Experts of a small language model: 4 picks a token, 1158M tokens.
Below are experts of layer 4 (counted from 0) of a mixture-of-experts language model. Rows are named router (the router's row for the expert), gate (a neuron's input weights, with its number), up (a neuron's input weights, with its number), down (a neuron's output weights, with its number) and show model dimensions 192-287. Each number is 128 + 32 x the weight over its row's rms, rounded and kept within 0 to 255. Numbers have three digits each.
After each expert's rows: "comes before" lists some tokens at least twice as common just after its tokens as in all text; "comes after" lists some tokens at least twice as common just before its tokens as in all text. This comes from a sample of Wikipedia text that the model never trained on. Tokens count by the router's weight.

# expert 46
router:202147118189123125077096122138102223143130135131139124118203109097105099121068196126095185120085143100112130128171122166116169095151187152090131111139063076132147131063164121100079176150144106152089063150092058124089171153096142133129069123160129123130144104143117100192129169062165126146
gate0:162129147113070101122153097084092128151080147110135096099168112135151139129143142137179097190133099103157189163060176096143104124114139114178171136146128172038168139121158162121154103112111195135069095174092072107117171091136145099186116128124087107127107107171118090142129090172127166144
up0:122135103182092090211168089130127150136092171141134129149119141159122118166204136220110086087150145153165107131154134125069097121129134104155108160134187128129123112117043154077154131111104115147132140122091093139114163103133089118119116130104113148120141092164100149116116181121143120092
down0:145137125124043118159117152132109102096133087089103131157102180165134065160132092080103129079127163082157137118118163119129185132149148146141074130161118153117187130078105152127145078181144129125097163143106132132139121176162131088101133146103149111127086155131117051123118129110142142127
gate1:097095137176094101156145171166184148151122145108134104012144073134191093181143121126175163173076147089100123149100126151097079067171136100170151124161119144076099129113125119126104096124140166053090128134091115149130156069158112128119135121150163113097176134102093162094143149154155118129
up1:184116073018101125079165120105092126137094117091133101144103154165156142122157068153091159102157155133116138133093145091134127139105135119111098136108116111112109150169153113129144103119121187149144170122148151107105138119099147157111142147136094143188089051165143178190087113163153140128
down1:115116120118165130181170141154162134070174154127194148170094100099160195128192152171116112111112116124128124126130183180126108174127064123116144126062100121109093095106132159150102080134141112122144134112075101072122059113133128136119159191094160143093062188134166085126145133085127086130
gate2:126136146125110162119102097146100085088133180127185074092071122136106125117104114086114104142128142128144081117193058191063111112165119172152133183186135133081132108149050107115117195069151150180104091147121192122101119171163136112059111133103168100150159144105127070118116162141187124139
up2:151084126181135185125110168096154099194141145130093096163130107117123153113139127132163154092132187138138103113110132111143109136109134211092080172208170111128095186149039108127133075165102132147103137071137105125086148123143076150087169165138109135174126138147166086163151158103138141121
down2:113122098089117161095110085131115169182122063148061082125138099036133152124064096123171121143166149121096118129194107125122175141107076116155118087125159110109119141105158103109159120135094148168161151086106108125196080125142145149159106059104134136102191131164188138130158136143138149150
gate3:130166142208151102078137190080091061091123167166110128149124124181142143160093133198075183099144087173106158132112117185132098169091128125166035159151140150131150179139174149098090123141126138130074097088114109102159133156141121129167151106130141150105138156073109206115132115175154139153
up3:120121168108167121066090161074066099114134180134062129140133177124124101140116094185150126136131108111148148083130161255123095158074121130160097158154120122118085164118125178134053141164097123152107061148136091056199134171091125082141112109107128119122100140141107106088138138124148116131
down3:153073103151120074165107125092122147164089085147145132085088065136154110098102122142145159105158136094112141170153122132123118133102086098156164084066082113172048145152140145109107144147062189135154116104171087096162133143080130143138146084100118107100140102115133087161143199146160149166
gate4:108185131104206099094126152113075081167155143145130131123153079162152134162109157188152088127144116176122093126135091171120115124143144158104135121115185164123142115071152156086126104163106038104146112114146137106123112126137111107135101118149120079149094123187120144149119121152086185131
up4:100116143186107140136143115121122083102124141099113122114183106130146046083099182143137127105139148149117131099146076197178138097180139130127170163134105213094148116087142113094106082132120165107153130125141122109154097077034177118142113109124146209147124147096086073101137125121166146170
down4:167102135120077110187112154138120122130145098140114135092112104126122073126144205119109098181167133119061077126142126155134120112160119104153100135106199182138186088118061076099174085099078088123096116096168118074092173093080098141071110093173135140139130092150160150091146136166172161091
gate5:076151185147082114078143119126112095100152072118114093190108162121096157182140115170177084118154123136132135090133113106117119170103155159102098216140156169113061155154121128209143126084135119097135156105170105090117136255137140116093157123073124109134077161135132069170155200133138156130
up5:102090106133136134153110119136076101157161136128128174154189166136092135177083141116099148093173160092122133121124108149149161131115129083125046102087118166105094107114151102112090147121139170092112091146159115140137167103121109153147122101160113093137100154095122127128133189098084118173
down5:135177151097094157156143140073164163124161137094065178131114161135135116049124123161112120111155069131103109111159150134131182094119153123137085078162070169121175129155101150108116125098141202105107086110170149085082096174097129123182125080114101130144143123151081142156098136194131062131
gate6:151173181165122135096093167135202118099100193154063114129125101087155138127157175103159168118089123151095115112128082087123150075147131103129163111175109117106166135091120135136175155104100145169110101112115119140102055145146127135171144121087146176103114144123132102156099108180157178106
up6:162103126148140162137125092192168131066104131145087159138114103123130145102151141143131141079104107122144097126156118120141089082156138155086123140080110161175114098103085130127121155068094147114127073089154156150169137082088112134099172162070114161194187179102136119127156180111156124135
down6:087162198088130160121138095142085115135158081112113150089087118078122131129116118167105149075122124176124099124134167141138149137090131151158115132149147090060099190077140106148139132109120127105135081143062100097147156191118094183211124083139153146101179102151121181106156138195157124150
comes before: "=", " |", " in", ")", " for", " ="
comes after: "=", " |", "\n\n", "|", " was", ";"

# expert 0
router:146179158132096183155130100144162112102119129128072108145111111203142175098133121176123077109118103125138072148137131088127082131108119157081123128113026146090087171186141147114227086124129099143072149097187133097146131106156109140140163161116105113126090113159136129120085156068101112108
gate0:145063115162143155099158163072197161087083125154163124136078146114130150110144170141177158117160130128131102089164096100175135122169191108134165145127132164061105152066161142110161099088127138078103098118097099115104122133075119078147083147149109120132120058110072076115170122140071120201
up0:121139117101169194156094097140164149155091152109146082115116135117102138098187090111165188122049143148085180158155129067112128110065130165087115151176168136199136112161132093115156102077106171210171146127143126125104176077100076127105142143093081123096123129132118102129146131131152053108
down0:150128144063091147155077112141135070141145081106133191127142136131163112105130158149149123137104107109138118129187149123145101096127115112138101108142127154163153101103094145056099131112126226110097105115118131130202136103122110088175127180152125118124096082133116103149104154099139125166
gate1:160144081143139136131119132129116152156145145215110131099142080139149110113139136142109124112115151140130144129152126128092119091090125113087117117162118119137100157134068139101182117105151118105054112127122144122176130150073145118134144151125134078116100129166103097177075166112098202125
up1:111167213077102122175118149117124091081086151096151168180119154191110082139098107129143130100146128121117139120108070138173186148127162168144093190117154148106167147190155130152164148169124128084120149105151092155126117129180107105085104148124149228168121186143158112091154111086151120170
down1:114106159175156204140141110109173115067116145042087135127121138119121092208036109081127120126117112109079130116149203131061129120132084125186142151081171127126108115141126094121134094126072159131119165173132132105118158147102050076097115137119091153083148108155120150133115081144147133194
gate2:154135178121101120168113064101128145145145135098081077100148107128137085153124157134107111093119197144102104157118096129141169108149107176139169129120109052134131097117117116141109194050183183130130125132123078176113127101117178083141162171137069129143115125158129166138152111090127131139
up2:137160126119126142132108102153106116129175184100131163124032095149101131099136145109096126104099136103122162064116130117170105200112148085113064176101143193153141145105184116149134041129131076111178157100147137122120113151075137174056110096085167115059102123224135104087141104163151082136
down2:116130162124108119112112098108159168126181111126093118114125137138122113094099108144118097114111077097128156120091123083146175133135085167100177156097110086095114197165115044137183134058098174082187144142174163151171117110117143088110127086172078090108147112100062112096127104110147103118
gate3:164070114146123108115106081130133108087115124140108115104079106131186134148155107136124086125141120093103106153103185140182122143100151066124179186103179116124121108156174083135147089138114089103171146063116116063119137167091173080122140131129098109172117143115124135133123137116161101116
up3:144064118167148129140124050120106124063094127135057066087098111138170120116102121113162108128191097149113169114141148158147099184094149143092119206141121192184117131148149064175154138092098130114159109158062156100113164075087130141091111120143111142115158109096098073138139065109111100129
down3:106153115083123122125093138088116134103149140116148099173071150142066141087165092101115143127141114179063047141151095146099126135078178104155111186122126159098130122073098083099105107101151101114111183172080104117114104103146144152135130120139149162114110087157091148153111171146106113075
gate4:106142036116093057150102202090111132192185149165139201117105092128059111144136190143123117160105092136130149171130139156162143137145176163172104115163094131093156102139223146178073141141042124131103137132162166144164079061070111221076174127139159142093133153159141119099165181121147135138
up4:155059166093174155113111135165163118157119143070104081126112147088106117157132117160126093154128112117139154123107062156100083094188128092098164165167167092075113127145090155152070153148199080098120116130139163138138115135146194097091140156146132114113122110125111136120110115153135096048
down4:185141174121107133132113131116200092131182141135109130124177144212094129131059130091122118132130127164160095076125114164148130124176087149126147135104105152127116118150131162088156116138107221103168119147142167160085133136093132140168130098122125176107158139111087159141112131134143172157
gate5:125179136174141200152163097051144109088159128142183140096143133094134110150035182159135137153139153123127226163087133143148121175091071085171132128104117158119089164136154132174191130121126128140134103091149105142114141124091136193147084080103067110180139132115125149125100165119107089106
up5:140123071150093173108109130140118132084118098225115064124122197147073138167201125141153072150118108150165167132075147112077122132146065096138121134082124074145152148114124124125143095103136148134138148069112092125154113070103115043125123115094123100121185129096149144094088150124132180121
down5:112148013123114135118193108054207135130116160155116112093163171139140112142129133162160115129181134169137098092129139148094128074084126134185104121102115116102134144150124128143124120127114173128129152117129112071116174161132124194123204189076134129141127108122064122180112171127134079100
gate6:134134112126123112154117070110062157131142071092150131150088137127128114135125112134116139184168168159067100223114124149098112104154160099151145135122107150114110130161179101117102150088099150128130122110076135135120111074089150064137126069132128102146130149172160095115152064161135155125
up6:137135117122108104134126070123132151090116078094140096130051146210092119140137134121114189131108137164153162142171120137099124136183081092176166136155107096188158145100144114131114117155104128141118141072145103163143155102100107057113114103182123147111132126099184139119165133096111137117
down6:123182133114156095100106170097145131168122088124165078085067120211179126061165133151111164126152155154154189125112141151130106193144152178185131085162108182193143092112139064127106106097097127150096120107143082161127170146206080062100081102120148131153121096089144155153092160094104178085
comes before: "\n\n", " The", " In", "-", " He", " It"
comes after: "–", "|", ")", "=", "s", "\""

# expert 61
router:070168163166149177155128116106123112101124146148073189096120120155153076089184067158153171123121156144134118123097151123151099137152134108130081125149096148111141139125146150201107087100200148189103137156105082083103152116108101095120209132178156138121111131107131110156112161110134207198
gate0:098151163092138143123127124132111060114149121079110138171178114153139108151073065109119124145136130109141057122089125178094101094157177133128084109102103091154204152153187115120122127109145114107144182127131173208101101136144123150155096091146180161164123184140122180125173142201168098110
up0:087067107080097108128174100113133181138142137165135109140133091106125131109151079144163099160088155085131112139164184033083138100171094093181103105116132105171119118137187125172087155145098139154127125132136105115093126037123114099167107145130160098115146141162161127042077117103089060109
down0:075171118100185110139146178081137105150081147107147123109146148102153102179181163173105140146148152111143092154070120124109134112117141080107134127131138149176156131158107134103149149149103204139095057147152078101120132157104093176207148172144155126080163172209077199128110166167184203124
gate1:117103175151112151221143176147155161129125142076108130160138173129064108127191128103181131161149145105128152145118090070133143163172104115139105074132153180072141121165113189147147067080157132138115116100110169144095065164110133130096138116124152130082049175130124166044103111147111117156
up1:117117162116161107185097208155133146168131104110113130199124143151083167065136180017148137192148186127182082117112117103118163176169156092133075095125121125104144157173146148157144065105080155198158070184126120138114116081112135117051126130145124105140081180109080096111152103147112138147
down1:093220206112120112081170154187155113200074075080219118187143173095084175091137124107120144141116155112156159105101161132146135137093142137101103128147090115132120065110141149212106083163068072169126100133125103149103151092153143097102162137186095092103136158159142147127160134189119140191
gate2:153169109128076116124074146132116155061150154107126150133084112114146121106159122117149156127063089072086137149135085122189154101120132104123225110137185101166148077119118112152102126117103165105164173124123130125172180107070112204102120178143104158151065151141124201157111089122113149099
up2:183102094155129135107101154111077156132109112068116171124078034171155116134138090136189173122140139094141157135166141158141154105127115136100139152120102160194131144162123100088101105129158172153218170079149163104107168128113158127159082139150074102117131182134163167130108105125155149154
down2:120151146115155133110163099142140111151154140110104052087149180159056087141118106141134149054063120106115138122114142106037184106101101089084147120168067052120124154121169130114157183141162164103075165113162203115131174104081116135121093149120128179130140192171170137165108147158091167165
gate3:135114134066124119168159159141070144153142147165137121129098126090082132148185060191084164120098128112144086137103141113115150135136179137107088129136151115149097096115182129134161118122169143079091124135161137125138111080087159158163086098129160118191142088126163149193095163144104169112
up3:109151148134121099215135112094127123102132169196098144200093169162142193141155138120139115127123105177135133107130116132113146141105103138139084141171129075090091096174095112145110108149082074130133129135130111181165119080105152107088132063080066148194183086114156102097144183149114101089
down3:155144174132186090115113141157118063125136060137128114104171094177126126095063171168136174118092111141109125121150137114114175134107058136110112106078106135144160090147132102121093154142129072119164157160094139165122150100116158183115075117097114092149104149126089143150105087113135121117
gate4:096145147081104120114110099171140131125139126168121115179109114166056132140121071108164055113174091143119130161131088122133090149018111147089135102135161132206136177101095117150108158126087171098087172098106162111154080181121073113085173130132120130165175130156083144109133172170163158071
up4:164156140133102078109148171077171102091111108093126170115144109158098159109178122087151118096089112187151190097177122134149125173078184122129160126131099136159090093190145091200136181115092116071163126144143124124093058145137169088054128102168157067132181127110116069122135125099088114117
down4:094204127161160137128141111153144136136107115141102082101149097121187117095120075137132168106128162128154086133168117115149146134078078163090085103096060117232136197127171202126144093120086152157143174151146084102078142154126125134069113100149106112100153093095116139072129140101130148120
gate5:128149105136138131227129143102134153132153152182125172127126176163158116155114135096159109182140069155146137157095177197103079145166152167148094142106127122062149142108133127131093133110164131143110146145132153111160122130157127087117060163119123166104120185111155102111137111134109058148
up5:109109155175101087115141106169139096083189115132201109124061133129103162122122130072127137150129151116154117080113099055169156116081178121106177154095132097070123136174113124177178146123115205135123255166184147141140120132150134169205216085089156115112161153131097155135180125156116116126
down5:120158135100147078171122158100077141127138161107068067144125110146162142137135087096137141093115145078144140083122152128185152141152101209124127145159142140111154089158158124158179136125104132120152141159083129183091098192107112117110145172165150149178167091135104129103182115133110092114
gate6:166086120119126153165129156112134167089140195100137124163176064166112108147122145130086092151155115145165124088141133127172089094078095109095122163077109176146152123161175145191114077154085187114135121145119124143135095153165155153089147061151152127147142139142156123145113125122097064100
up6:174126173158133127156125054173091123104073096101144131075160144121154119111130080136072086156093120119114129170119157120093104121099083146122099132120119147105076086165111122128168158130159104043071064103072157135188069132106130121098072161086100176140185097133085115151157193135138144109
down6:120053152139115100171133102104146135089100106177170102136118160143136146079149105131157082141090089133080075194177107104132175104038118125077092140111135158131142109058153150124118134106125087025116074136131103115115137081082085141098146119137117103114163136091115059121146095122147125117
comes before: "-", " |", "%", "|", "1", "0"
comes after: "-", " |", ".", "_", " 3", " 1"

# expert 39
router:132127136143086156156114133157153075146130108107130119091165089146063131159082144132056173105134144106132128140142129181100144109123122185081084153125150123127114085150098176122219124087106127169177138144057115075097174110119118084160151126088132163158089195109163129136172138200115144154
gate0:130148082087056124124155167082146132188148096116110108135109120135120120123075107093105118112154138141108136185095119156115145093118143100107185158082163100140149137097076051148095214137151128127153134114174149129175137125149151117122134112170100162128141067090084123126190136159141085094
up0:180123104109170132151146086136152125163175146130106128147147109079132121117115137134144133141130154146119150140099109121152174130157196071106135143141104104125110124084116090135087150133130154169161176087121130189107139150134151112112148117133141169177130075137112151152122118130111102136
down0:115141173120154112109088167162165126107122125120126121110087078101167131099192151134167159098111092132154088111158164095114055101156125102142137173104157135127126162055137065141088094133151152110163135108102092120141248143095138143151108101100186138141115126083130093118128092079179115121
gate1:144192095126123145153111115128160151101105128109166135087175159125117141150184158128076162134153150120203117146099071119155103127147139067170158188110154150167099130118203109128131073073177113123156139133071079056114167083120157118111147130089127121109100050128137130114152154114100110182
up1:129122148121130103154112079163159165121112113096121125096114125166125151101106180147108135125061161089165135138124118105133134093109105106134172149107121158136087113078144130104050080081189096167174071158102111111119108143112117122147123192142052113112103107140161156122111150160143149156
down1:131089153118124150108127066160107159095109120127207090150150189166106152127165113127103127133171107135140082139091156094072114122142099170150104162142082100125160179089120135180137088145118120133072177102128147146069124134077106137060158089125092154060113104144173125195108156093116134092
gate2:184121153101145123144158131122138153096157144096119113147086161169196179087160152107115094117099151092115101115155094094108133122104090122124121042144144144085136106133149084114140062112151138174138108096138132114084153126105128109141111182112137095095121135134083170128097126143143091011
up2:093126128100118145139156115121150109086129093116173129139196148108054111122070079158122142159135113151108162119126161134097118096131166118128147177115172138164145105127224120152066194147130082117116127106117124136151164079129124142077122103126106085185173188159107132130114143076140071132
down2:125160114156104186039116101120116122143114122089174096112105123183198147116085136133150143113129182094117102194137157094194093164150112128067153117106200095115111130137120086171145164075156078131083097095101130170130169103231109149160117124104111127169152123179063191137137091143111137115
gate3:100158093136066164176129107199146136124188184104047122112137134124182143114091104133106149124179154117109126159125107140077151148125072142129168173150144154128107085209126124132156121131161113158118032154118055113240061109169110129114110164122166102105131144155162149089113181107140070149
up3:157117148102110157199131084086114151184095112133149148151109170080108144168137101142129078136129154225144115170203165106122162110133168107114075129108136133117144100141126079114147105137121073146186127154123090241107220136117112120087142037129148214124116086120097140167120150141172142153
down3:158069104166128108136124112122141140104117090177104159144107127108175076108094095121150103116064172070120085073176097088196121131133089182158119088110170108118127150121077100131108134145160179152136143101094097086127115127108157161096162122166104087110117142134119104136132146153135118087
gate4:123178065133111156148148137113085136093142190209118197151133089133146098137073123133202101167144126095145163140132146093158076119161103167173084109130103128105108128100073106122128162136156152152158111154074129136182148140153129102178127094193122135117106150148129097075092131106169067104
up4:132164119072125111145116159139095089122104140109208109155165145142171126144185096105108114128110106135099071107136186179131100123145142103089143132159109130159169114095137156118129070069141088082132079142109129113139109145061141110077088187131087152120161145122104132129131073114167125154
down4:207096128087120078143123121109151132144137117131118091155145169112085123135151116129138178174128134093148112109093131080170140251169086133130111116128168091161155167105124124113106106180040083114124161111156104164186097154141151062086157109107094192178111114081111182183080154113089129132
gate5:091117096108141144106118151142188090137114119140201095155114212143110084051117132086089117175143092128166152135110138113153155126181148111148141147137147020110127130186160093211146130107103130127121150160102138133180126119108144153155167141072109112146113158163148114126172130063128059110
up5:099090132163153098130116098077139148127132119132121080144104144145171153127149135153146184151122134068108120118100108125054076087076177195163114133166080135131126080088067143129129166083162140100151154107113093138183155168108147118116190119105154093087114156120037096119091137150108129133
down5:153102148108140089079102132129173089092132091118133133113142106091168161134152108095094085106161117106125101156141070178117099108180213073127086156154088058122133117140138146191145171158172102147146175073081116104103103104148125163165112149127126135143134068133157158087143064154177189154
gate6:156150173196125123154165219167100127177181194143178137130076164091118123155129206104126124101028146149107077175141180139183169130098060163090126124143098195153110096180136148137109156146109143119127109128121090099173167077100103131169133166170126095171097086099146125151161128125224115121
up6:186157138159122081098118173076128187095103161132125124204136097129078100126131101137155106173074143074077169085124164087127105087140102143148140145141054096142132080086127142172178089118122111095175113128135088153074189115128171088168131177146069106140120099037172121095065129223119135168
down6:172126161102097111105148096107028104111134175096163094159137079141139145127114098195071158171100121126187113093129113191122098117140107094162122110072157132160140126145117143161141111139093064130127205146106136088172160101192114147104117156147184110109054154197097114094097133127106127121
comes before: " and", "|", " which", " but", " a", "–"
comes after: " |", "\n", ")", "s", "\"", "e"

# expert 59
router:104186132161163154109138077178167179119111113123113120141132143197192087140073120068107141097081082155143072159125114154123088132125141108130137119168109149137111174115115076096136111171123120156168127110207142148141102130140153116137078102148174090155076142172077127126076142158111084131
gate0:130153111074065161072169169148089154170155150107185103166179087072121148124087091136144127177138137103105181173086144131169137122138198131145146169127131101144150135135122104127094096064069147125126145080104088110149139137165145129100139049124155086140153177152154124125173103111069069117
up0:119081123102136134146094136126155113160138146177146111176167069149079109146153167124131196089100101100135100109080128136178160128127097106142084121186136133096090184123083140149042137112093115128139099137171146068183128117151112140098064113129136105127098140093133075144156154097078137174
down0:093137151187156160137168137121141142173122087170117146164108068096141112096057112188130161174125166155190182086134169139080114147095113133121092181239104132179119119066140127155167128174114146107149108062116121042162132140175127124155131159142124097145126154111124148123085125117053132135
gate1:139134052123123135151232138056067115139137114197162102159121091141157052177088103142210128131208113082152105120107111138158121088137110115120146123118124108170095121105121098105097099128138172113085114134132124099099139116128151108114154124076118116124126133160144139123115165115147175123
up1:116224132161124132109133189140119124155113085136149115207142117182148096160099134108091155118138158111169136108136136117151175146151125108152143110133097069183145109099063127094121127051101083104095104152121076106108150156123102150107115099070178155107142152122150095102167115170220144115
down1:140097137113154149135112127120123171124121149116062120185138059198154121120129126170151123137195129127124099059156147075103098125153073154077095153135121151127163147170091126089121160141125131138110114163168173091199114126168173124058135086179089168095117117132131117176109103099099111136
gate2:100119092198107099075172145134173119144113124148160169133133100104148064163102093133091111160100092122127142141180140115116129137140149107132138113111111101106145162118111142147122159087146129155137091102128121196143140176132089165100096101145133093177090206146066111106130088112096111173
up2:095095128140098092127155096156130127149120106162129182128107095054117124073143129152093118103111070115106103101169121092138091131118141154111158152114121120128150127127137117164097105102131153150126147115121137135139117099127109137095108143158131108149131114168078101140177106124126117140
down2:167134128169068112132104112137141124117089138143193160120177090159142132112127159117105120202150153138102152146165106129101147097114045086126124128101144135121129138087168130114138144108127062141183071100148161138147109167114088151130087140162153126194162103161124115103162113202186182150
gate3:079083119033100145102215132167133167140122135182123126108131116190167102125087079144159129107088112153122139141143188154111156131106178119089110132067160080117135110196103113164082101104162170080149142166152075066080077126122142017071137111132126115116066165202114133144129144141112185137
up3:059140144078119157163123120185115130121128129152109132109147072150147103162109064140151129153059168185148123171146163121173161088150199127149148095105133090088136150115097151097129157123105215129181134163124055063106066093106112123122191079153113065150084132170098110113083135151120137088
down3:150110128120115184111118100121187126122179069190048129198101084164187163163098177141064140137187097131076141100121133119125113125104140124120156113077143112124139123148108138056072104071138128111116120075097123151117120143150066124120112102131122118123089152106120163164140075116110152109
gate4:123160101157127171041118142130110154131103190114123141192098166116147200135188172158156138142078162131170108090167154082108156170063139143170098088154199117078116114090097088111086147122106182147161098148123072137127132146075118177150121144091142153161147033100139128144116096182112075118
up4:130107122104147111125164139152139155085099172124103136146125120148154131123157120149158159131175147161156126097133125109086082123113103138093147153102173147112129166061065105153152154140135164124163107151142093134180074186116119125178154108121142124195090113130112100169144127139135124142
down4:097126126129116152097107120087220080160129155144108186056133134135119132075083139144119114130175050116138146018159146140066151088111103132182092101092171111096106213123175093109174155141157148098151191078146099109108113129132103107150217103091089125114162094114120081103108099110135066111
gate5:132120094143192143131162139132127098119107116151115078149087113161162123184143105078167127166058097146058152151100113129099175174151177135116139135151130085122104111168121152140097147099131088122164126135134149084109131152134167111145179213095072157132071111138161109124144140127131164147
up5:044110070144147160109180102097148154137125166211149136105136162067132123122155114062185132169121116138113180140131064070104131090140174168153133125182140132138099158155111150122123166092093153161107158114067089096119100131089150091099147145161102132143147164157164089105115097133133122158
down5:082134075113060173102208139049135130128123167159134055127163138078073129187095103108139134190090116142118105104117155133111119134117079158121121160146134131043142168155119090137134158159139097125102123127141099079118124163098126073055212166120087119160110114139171116150116078080107178084
gate6:117095124128113111144142182169131118115224170083153110119142148138154091151150173101118111134129081135131081144146083160147131169132123149113158075125142199176130206054143181121145118130105139136121106081089088160123117195058127087090128177112190147067161173155112151097132202112129118119
up6:134117130136131110095130086173112149121175099118152126116162159152116134136071160132091181125093106171136190127208163112120159150173132129175089137109119140160129123152085149178162145123125087130053081125101104078137100114134087087113074103073113206167076086161136155201178087108138151160
down6:125150119061170152107139103156086163153139123092124163120151137159129184182137094114092085139133136130113117078069147165203138070129132095140193171164087200112196113118142130115095170098144181109132170157162113149097144130122140106132090105075171158153178132089144097155136066152145088194
comes before: " the", "=", "The", "In", "\n\n", " a"
comes after: ".", "=", "\n\n", " In", " as", "In"

# expert 33
router:104152147129100153150177111168120033124168149088113068149161071203141069135110165153145123164125089101107184093132133110151092142123152087125090099164130087109104154106104117094144112140112086121135120150122165105116150160103092155116182137098129101146139187057108134096130157138172200191
gate0:188163123154171168120149112123101114081133083098141122173126152146134107181088102101101168160138176170158166128107008162176157105135219160142132155163085122111190121136138134116188127163164153074120118141179080091119130114083118144122147129129150146116141105143112110134126109156152135114
up0:122147111102082144166120129093152141168122115044118122163190147177160152172123060117123188128069144067124131107145138085174145152109147120107145146128110069164186181088057080099074145149079137119105131158126058129126106127146144099138124219083108122183115098146103112097081130132150130190
down0:113158087123122116161137166063121071129149103119123111104125074175132141148177092122081138148128116117189099128156076102090137179126119145084160188145146162129085150111069126101114187139170155163155143121102152141128149123129125136173166053180164128121154068099148147114096180081190129177
gate1:148147067097137150075167154128147137140200136141103112130152092081155119152102159131154186134164189135115128112153100125143088090101158134137132178179158080133140130113137142117126108075126157100117136133147126086146127166105101187137131117187100065039183092165044145154107188145116156147
up1:121109139133118096136117147044119155121107135075128145147161141047028164101075131170188103127180165142174139151126063176124097092180108072132116102174057111187132110107122117161102108126220162165166141112162120105099103138143101134122125135100144114137061190129095184140146073080154112179
down1:140111117115181121158119142074114142130155175127120133132139153096139048130156074146106099137147113109140110135149098167064096096146097162116103140146172108121153084111108097129089102094155146178131150140177119144141072149138135121187135112185125101140140069148059156176195077074119108147
gate2:100168123131046123091080155101144164136165056139117167133196105149132156119021099118171141150099098121138186079158066148129092139153116098132153100177132112096134113149145139162098139133149125146138120142164144154147091096106138128152151187151185113075185136079167098180107181128092124116
up2:140208136114136099121169103158097140142106144145137087132116126163163120143042105130082155130130164099151129145136129112160093044142176140140057103119118059155130118140139143082100171118204041142109137146150145152210123120133102133133160115119203146082065182136181158135098155070096133148
down2:197098128128108130113155174099136118177164060151147156175100066070186160127073128154164151115143125079127125096120144142074139130111140066155148136113103156129149095172158122130106132091132125137120144197100146113124048132128157111151172104207085099114121113153083128125154120101048114142
gate3:107164174106099123121098172121092111178161082120129113142126107139206103220183083100138133169111155150098155103144126159121079145095158144152132171140144109110144103111130158136121104187087097158080157112114120129108096095170127153141173174082155158172059104163146114146199133129167105144
up3:147153142157095121085134059130129100132147104154146112186144121169083106147062110128155100121121078184161157086164139146144152143144088145176130127119134208144135151125136099063210227070176162121177123146100136097165115148089155083117125067130074152149129131127138108183139098142099120140
down3:091174138172072158123128155163154173180118130116110131105110076138130169136148159153182137131156146196091134134148145140164118147198139108151087130157096151141078101197164119123087126105124112117067117124107126101159117138082105140095065146074153105096113109091095147075233149128165187182
gate4:096112089116093075183160181106114184135126143099144199087166113105133116108098149164214085140148176098159171153054122135105203143157110145132128118167138135097123114113070110155143146160157131084138057155164120145066118106127148166107093145115128081109091187136172093196149074161119142098
up4:114148089181135117093129090138106127160084099149149085170135102073129153175112139125086116154111180154160118121133130138203135118115149100159141101108106102123148160093171115106119155110101141105154083163098197096162148054078093155101147091180113131192147077133114127138068162104115086087
down4:104105143163164125157136174100168161156085117157089151127079093117160146141124103095190121112124139134142087119129132097148125060120188139136154162139180149139085171125110154141157131110102102073048105107128127149144122100137161127099088054115168162094167129165196085141107127123113085086
gate5:093082148073170130086164104122061143191112134147174144088137105156116133135152122149122116127115142165134117123172131124124169089119073202167156160119123138134116112142073146080101145112068119115147120106109114110108088132158139122134138163181093073197189154148125139205167095140072096100
up5:144113150137121063094149224129141134123108055159135072145181138140179179125130132118161069088125085129105106069088064084071157115175081101156127198157076154130150122151137157186126153130145148117131171100175174150146157135118179110119168072148147158171100120167156108117143106149104099130
down5:115058162138127154172089124143114089093116124156082094087186155121092143144138148163107142099162141155130150138138095117122119173082128118135189127064111137110102120052078114135100116139180130106110054148155139132182115092155116119180101150105086165168140121066109101169143144072139182128
gate6:132146143170095184109104143129071126098161145051109128187160093125117138067128113135109115138136146138142167083059144111128051138105136058147129066111115161145112121140054168074133199110142123191047151114110122119123136179149152143175164139116171136073118121115143156156100173147088099129
up6:153100150114123101143099087228133185113081082087118133138135130144142121143121099114069110163160190177153084119126167087140087177143055164115110046105129085089105135143101124162134179082162115089090192114146138177168127146156201141180137186132187145137085131135118130111076131111145104137
down6:111184135134093119158188129102135182125097160188148099149091122110151142109134131102147115187135200107108134151146116077107085085115151110136087145107113039172089120142131165113122099086185137100070122154148162180170164165149083113047121126191131127129128124111099180085129088133120094158
comes before: " |", ".", "  ", "\n", "°", "–"
comes after: " |", ":", ")", " (", "%", "N"